{
  "n_empty_slots": 20,
  "balance_loss": 0.00517,
  "init_std_router": 0.0259,
  "lr_router": 0.00123,
  "norm": "rmsnorm",
  "lr": 0.00344,
  "beta1": 0.9,
  "train_tokens": 294500000,
  "steps": 2990,
  "dataset": "wikipedia_en"
}
Below are experts of layer 10 (counted from 0) of a mixture-of-experts language model. Rows are named router (the router's row for the expert), up (a neuron's input weights, with its number), down (a neuron's output weights, with its number) and show model dimensions 64-95. Each number is 128 + 32 x the weight over its row's rms, rounded and kept within 0 to 255.
Before each expert's rows: a language model's description of what the expert responds to. This comes from a sample of Wikipedia text that the model never trained on.

# expert 24
Description: Mid-word Latinate stems. Word-stem pieces just before suffixes like -ing, -ion, -ment, such as promot, respect, access, clus in exclusion, require in requirements.
router [ 94 148 160 106 129 171 144 117 156 120 173 143 166 101 175 167 106 144 170 161 130  89 166 134 147 153 152 107 137  59 152 134]
up3 [ 79 119  75 175 102 111 117 113  87 133 186 156 180 170 159  81 107  80 153 152  95 187 112 189 141 124  85 165 129 119 138 116]
down3 [134 160 185  73 138 145 149  69  87 136 161 169 168 160 219  90 133  99 131  92 154 176 101 107 150 142 153 153 136 115 105 144]
up4 [175 157  61 119 106  75  99 127 126  98 118  95  95 171 104  97 197  71 149 143  77 165 164  93 127 146 134 135 104 142 129 139]
down4 [113 118 131 120 148 122  93 108 125 125 134  62  56 143 122 176 107 143 120 165 125 113 177 114 107 135 170 105 104  96 173 107]
up5 [ 95 128 144 131  92 149 125 157 144 127 181 156 173  73 137 122  90 143 167 110 181 133 164 103 194 127 146 178 140 145 145 179]
down5 [105 139 172 170 133 114 142 132 129  59 110 141 122 117  96 160 103 139 147 125 142 125 154 136 116 132 140  74 122 177 115 148]
up6 [109 100 136 111 151 131 123 173 177  93 156 134 132 180 127 162 108 105 141 178 159  70  84  42 138 192 157  76  89 128 170 164]
down6 [148 152 117 114 151  78 126 147 162  93  95  97 144 188 100  79 116  90 150 111 116 137 112 170 129 144 129 149  57 109 147 172]
up7 [103 143 113 155 159 135 123  89 137 124 192 117 138 120 181 100 158 159 142 143 148  64  63 116 160 131 116  92 139 138 133 146]
down7 [ 75 121 125 140 132 133 138  91 143 159 192 114 100 141 148 110 152 164 134 120 103 122 131 124 125 123 118  92 120  38 104 147]
up8 [165 179 116 104 163 138 134  76 193 126 177 120 126 184 190 122 121  71 134 105 112 182 121 139 118 150 179 173 149  60 129 116]
down8 [152 120 110 123 113  87 173 179 101 126 153 203 139 126 148 129 134 125 117 116 152 143 126 142 188 153 180 175 180 114  98 114]
up9 [ 95 100 165 162  91  64 147 101  93 164 138  88 102  92 108 178 110 141 135 151 154  69 104 135 156 109 115 109 105  81 153 118]
down9 [ 85 109 114  70  86 117  58 141 131 124 176 145 170 128 108 127  80 125 154 127 147 138 185 156  87 138 107  97 120 131  98 137]
up10 [ 95 115 152 108 128 120 111 162 138 110 182 128 148 130 107 106 131 105  75 184 158 168 145  85 195  57 127 128  76 106 141 130]
down10 [202 122 174  56 173 124 106 100 123  84 136  71 169 155 145  92 100 130  71  98 113 128 104 109 111  96 177 110 151 142 108  87]
up11 [187 137 159 131 149 146 103 122 112 134 114  90 127  64 119 159  62 110 183 135  64  89 157  73 111  53 166 137 149 115 120 179]
down11 [147 142 148 178 120  31 115 111 142 109 125  75 106 160 166 102 101 163 179 148 212 140 148 199 209 135 136 132 180 126 108  84]
up12 [137 168 145 156  60 125 136 112 140  75 101 227 141 119  94 111 148 178 148 147 120 134 144  97 160 121 106 152 142 118  92 150]
down12 [143 139 133 118 116 112 119 118 143 149  97 166 174 136 150 111 136  79 124  87 137 120 101 164  84 179  74 121 112 132 142  90]
up13 [144  62 128 108 104 136 131 117 154  99  94 178 160 101  98 147 163 154 111 208 141  90 111 121 201 173 140 161 168  97 168 150]
down13 [137 105 144 142 141 109  95  66 130 151 151 144  69 123 135 182 165  81 152  88 118  89  93  72 127 146 149 122 178  97 127 132]
up14 [122  61 123 179 108 184  96 177 127 191 167 121 162 153 171 141 167 142 129  74 113  41 148 114  97 130 123 154 138  97 124 134]
down14 [180 135 117 135 137 161 154 160 112 122 103 179 185 118 142  99 134 148 125 145 129 190 184 101  74  92 163 153 115 158 124 157]
up15 [ 76 145 124  99 175 161  98 132 110 126 182 117 163 169 140 154 151  81 140  76  67  51 155 117 142  86 166 128 108 136 141 163]
down15 [153 165  99  95 141 221 100 181 108 128 220 117 116 100 158 105 153 147 137 115 101 200  73 123 126 151 154 136 116  92 182 114]
up16 [183 125 154  73  47 102  34 132  74 145  87 143 136 159 152 115 122 166 164 111  83  66 128 129  93 115 103  96 135  96 180 106]
down16 [131 108 194 163 106 123 209 153  69  83  99 101 115  63 150 150 155 127 126 112  64 130 137 102 128 105 150 121  85 125 139 108]
up17 [ 92 133 162 111 121 104 106 111  78 119 171 168 191  68 127 137 111 116  77 136 105 131  76 161 158 143 177 204  65 111 122  95]
down17 [158 143  79 130 132  56  59 151 113 139 108 168 122 163 162 123 114 125 107 187 145 125 125 186 124 141  86 155 128 102  75 137]

# expert 27
Description: Month names, modal verbs. Month names starting dates in tables and prose, such as June 7, plus modal verbs would, could, may, might, and infinitive to.
router [151 152 135 114  87 121 102 154 191 133 145 143  99 109 169 131 119 154 158 140 149  95 178  95 151 130 179 128 164 112 122 157]
up3 [112 102 130 116 127 155 155 104 170 108 155  83 168 165  91 109 168 190 120 111 145 145  73 123 147 128 159 146 145 102  70 201]
down3 [153 107  94 187 161  60 105 154 147 118 162 130  91  63 116 138 106  94 149  86 121 154 158 103 169 160 126 124 114 169 143 134]
up4 [122 158 161 108 193 100 113  98 144 110 126 105  98 137 109 138 105 109  95 105 104 119 188 117 148 118 151 133 122  94  88  57]
down4 [148 132  65 122  85 153  89 122 117  95 145 146  89 147 116 133 171 159  94 116 179 104 210 157 116 195 118 120 165 114 148 141]
up5 [126 134  36 139  87 180 197 165  86 180 157 143 160 126  87  75 115  94  80 111  82  92 126 107 162 144 113  80 129 125 155 114]
down5 [105 123 100 125 125 153 174 136  96  94 103 115 170 112  97 116  99 124  76  50 105 132 173 129 109 151 142 183 149 161 105 156]
up6 [123 124 183  94 106 118  41 124 108 121 122 113  69 138 173 125 151 144  53 105 107  88 122 162 182 101  63  79 168 124  68 124]
down6 [132 132 120 107 119  95  82 130 141 124 113 173  94 154 142  90  44 139 149 161  99 111 147 109  69  61 189 108 128 110 102  82]
up7 [109 143 169 140  53 140 123 104 151  92 168 134 137 120 133 115 113 145 155 117  86 130 145 106 167 129 131 100  68 136 117 116]
down7 [141  86 107 122  67 153  67 152 177 113 119 140 103 126  70 142 190 124  90 155 117 150  98 131 171 149 136 131 157 108 133 130]
up8 [ 42 116  76 166 113 145  73 115 163 109 135 112 156  89  92 113 133  78  88 137 121 113  91 116 124 148 105 138  85 132  70 153]
down8 [ 99 142 163 177 132 120 116 186 121 129 166 127 104 135 122 169 128 191 178  61 113 116 151 113  65 118 153 157 158 117  87 116]
up9 [157 147 126 127 153 101 117 121 183 106 179 135 152 146  79 102 191 124 177  90 112 125 124 117 125 168 116 158 130 146 111 140]
down9 [109 163 129 123  91 103 165 128 152 131 127 166 139 109  51  25 136  83 161 106 150 166 151 111 140 157 108 147 150 149 155 119]
up10 [132 128  49 112 112 146 107  93 107 105 118  91 134  72 117 173 107 134 106 121 118  39 109 122  64 136 128  75 122 142 142 138]
down10 [181 132  97 148 163 123 159 154 131  77 115 167 110  96 119 160 119 162 107 170  66 114  46  74 117 109 103 108  84 139 142 122]
up11 [131 145 137 154 101 121 110  73 137  82 166 136 107  88 140 102 170  99 140 114 211  83 123  98 193 108 133 142  44 120 107 120]
down11 [204 176 133 133 111  93  79 133 110 153  77 156 104 158 180  87 180 153 139 108 112 199 132 110 114 132 122 206 137 118 135 149]
up12 [ 73 115 147  88 152  88  88 114 204 116 136 107 109 125 113 123 109 154 131 160  65 147 130 135 152 103 137 168 142 145  82 194]
down12 [124  85 130 143 151 138 116 134 122 100 141 140  86 162 100 104 179 121 132 180 102 120 150  87 135 106  63 127 178 169 177 129]
up13 [ 63 177 124 184  83 115 136 160 207 105 129 128 112 113 149 133 172 123  94 130 155  97 121 137 152 161 151 108 120 151  98 103]
down13 [179 142 155  85 126  70 138 102 109 102 138 102 158 109 157 100 181 168 136  64 142  83 161 113 163 101 109 178 150 139 123 115]
up14 [ 61 150 135 161 117 120  93 102 129 148 192 140 129 113 138  70 115 119 166 189  91 162 176  99 141 177 119 153 112 168 171 128]
down14 [ 94 115  93 169  79 162  88 129 120 107 109 172  90 112 138  88  83 162 146 162  75 114 120  99 162 132 160 146 188 152 154 125]
up15 [139 146 202  65 133 118 190 172 147  92 128 138 127 211 175 148 125 134  99 143 120  86 172  88 136 105 177 129 170 121 136 190]
down15 [187 108 109 198 118 102 118 109 110 184 112 118 106 106 145 128 155 109 108 144 137 145 106 138 151  88 155 165  98 101  77  99]
up16 [161 103  90 143  73  93  73 134 132  79  79  88 150 103  93 114 200  98 117 146 141 147  56 134 168 187 148 158 141 128 140 109]
down16 [142 135 123 188 174 198 108 127 141 170  76 103 114 143 147 117 169 153 112 114 140  85 100  98 136 178 177 158 118 172 135 117]
up17 [146 102 114 145 107 130 120 101 177  96  92  46 119 121 154 136 149 153 190 141 141 156  88 127 217 125 128 117 172 131 107 145]
down17 [130 153 117 107 137 166  85 135 157 138 156 167  85  88 157 151  89 158 121 117  94 134 146  57 191  96 175 150 125  73 153  44]

# expert 12
Description: South Asian name syllables. Syllables inside Indian, Pakistani and Persian names, often after an initial consonant, such as Mah, Raj, Singh, Sud in Sudhangshu.
router [ 53  99 116 146 120 138 113 185 136  70 138 132 165  78 183  83 149 104 176 109 158  92 101 132 155 106 126 150 126 106 151 139]
up3 [139 144 105 142  67  37  62 113 174 142 154 234 134 163 126 130 112 180 128 106 130 127 106 149 115 175 144 146 157  93 110 110]
down3 [ 92 128  77  81  48 126 150 102 177  77  91 142  96  80 126 145 128 126 104 133 132 125 194 145 178 100 197 121 129 110 136 183]
up4 [134 135 133 144 137 159 111 127 115 114 145 156 176 144 128  93 160 104  53 160 120 102 118  82 148  85 130 148 148 141 162 132]
down4 [ 89 125  87 116 108 175 105  91 102 150 122  61  95 110 155  48 103 104  98 159 100  87  89 150 126 104 167 126 116  89 115 151]
up5 [160 139  41 127 136 199 152 159  98  95 149 138 169 127 156 116 145  99 125 124  81 127 147 135  89 133 116  61  98  63 108 128]
down5 [144 132 122 161 131 124  92 126  75 102 180  72 144 174 123 132  87 140 132 148 105  86  79 139 118 182 117 104  81 123 103 188]
up6 [ 87 178 104 109 184 127 163 185 142 139 145 151 135 141 166 191 184 129 154 146 154 135 169 175 153  96 106 127 126 139  77  96]
down6 [126  72 158  85 149 129 131 116 122  99 139 155 122 180 194 110 130 137  87  72  83 155  98 132  95  84 110  91 160 124 167 134]
up7 [134 125 143 191 138 110 117 137 104 152 174 139 138  83 126 127 174  93 158 175 137 137 126  89 171  87  49 180 101 147 149 171]
down7 [123 155 133 106 157 121 107 140  76 128 160 122 121 126 153 102 148 108 181  94 127 136 179  88 182  86 147 128 156 119 173 102]
up8 [170 168 151  82 171 127 195 167  86  98 219  94 144 116 140 184 127 128  95 147 136 163 153 120  62 114 116 116 126 144 139 116]
down8 [127 186 115 110 156 164 122 127 118  68 150  97 128 174  90 203  92 146  88 134 163 152  99 124  72 117  73 168  69 123 113 112]
up9 [146 157 105 129 135 127 107 190 146 147 136 127 132 137 109 131 143  87 200 122 151  60 127 125 124 149 104 165 109 117 130 110]
down9 [ 60 135 125 129 127  96 134 137 177  71 117 149 125 116 100 146  62 115 143 185 180 161 168 121  88 175 121 136 103 129 122 159]
up10 [158  98  88 149 105 106  93  61 111  99 183 167 120 130 136 125 142 129 119 130  94 165 121 103 111 194 129  73 131 122  85 119]
down10 [154 130 142 148 126 135 124  99  95 117 100 187  89 167 183 119 143  79 164 146 108 121 110 129 168 125 165 129  98 128 145 112]
up11 [ 97 144  83  73  76 115 144 171  98 157 146 115 158 169 180 115 148 156 103 107  93  84 136 111  65 171 142  74 147  80 159 163]
down11 [118 135 172  93 162  87 122 142 134 135 100 107 115 130 130  93 129  90 124 144 164 172 110 111  83 127 125 119 164 134  63 124]
up12 [ 79 138 139 162 164 121 151 132 172 163 166 110 112 122  97 108 126 165 123 132 112  89 149 116 159 112  75  90 117 143 108 140]
down12 [119 142 129 132 139  76 161 122 104 118 145  69 125 167 185 147 193 122  71 126  96 108 160 134 112 132 119  88 163  99 140 104]
up13 [151 126 171 123 130  55 120 158 157 166 147  99  98 101  57 172 120 136 147 181 187 111 125 147 154 126 111 141 114  76 137 133]
down13 [128 138  92 102 106 115 138 118 113 118 125 128 140  93 123 132 133 140 161 137 146 116 124 106 175 127 141 154 152 115 108 189]
up14 [100 141 128 157 152  69 127 137 150  82 133 196 140 113 159 120 156  93  86 123 192 135 117 143 115 124  90 113 182  99 164 122]
down14 [109  60 169 113 138 140 112 170 145  86  71 169 157 155 132 119 111 167 178  92 160 109  95 130  64 105 153 136  76 115 139  79]
up15 [121 164 141  94 165 137 176 106 177 170 137 123 144 177 128 124 159 137  88 142 127  70 130 113 151  73 157 138 136  77  58 120]
down15 [127 117 159 155 109  64 131 158 133 132 178  91 126 129 108  89 176 113 106 118 122 125 100  85 122  86 131 184 129 112 153 177]
up16 [129 108 136 148 167 122 155 138 137  82  77 136  73  83 186 106 102  73 128 211 132 144 102 117  84 124  68 150  80 164 164 118]
down16 [140 114 128 141 115 138 142  87 162 115 130 154 140 163  33 144 110 128 108 138 133 193 141 144 157 113 162 172 142 101 109 190]
up17 [ 85  71 112 140 119  65 135 143 163 101 168 177 175 119 121  74 148 126 158  91  89  97  80 110 128 143 128 100 166  93 102  98]
down17 [148 132 124 173 123 127  58 206  97  76  87 144 114 125  77 129  77 132 160 120 130 117 103 134  98 131 107 175 148 106  54 107]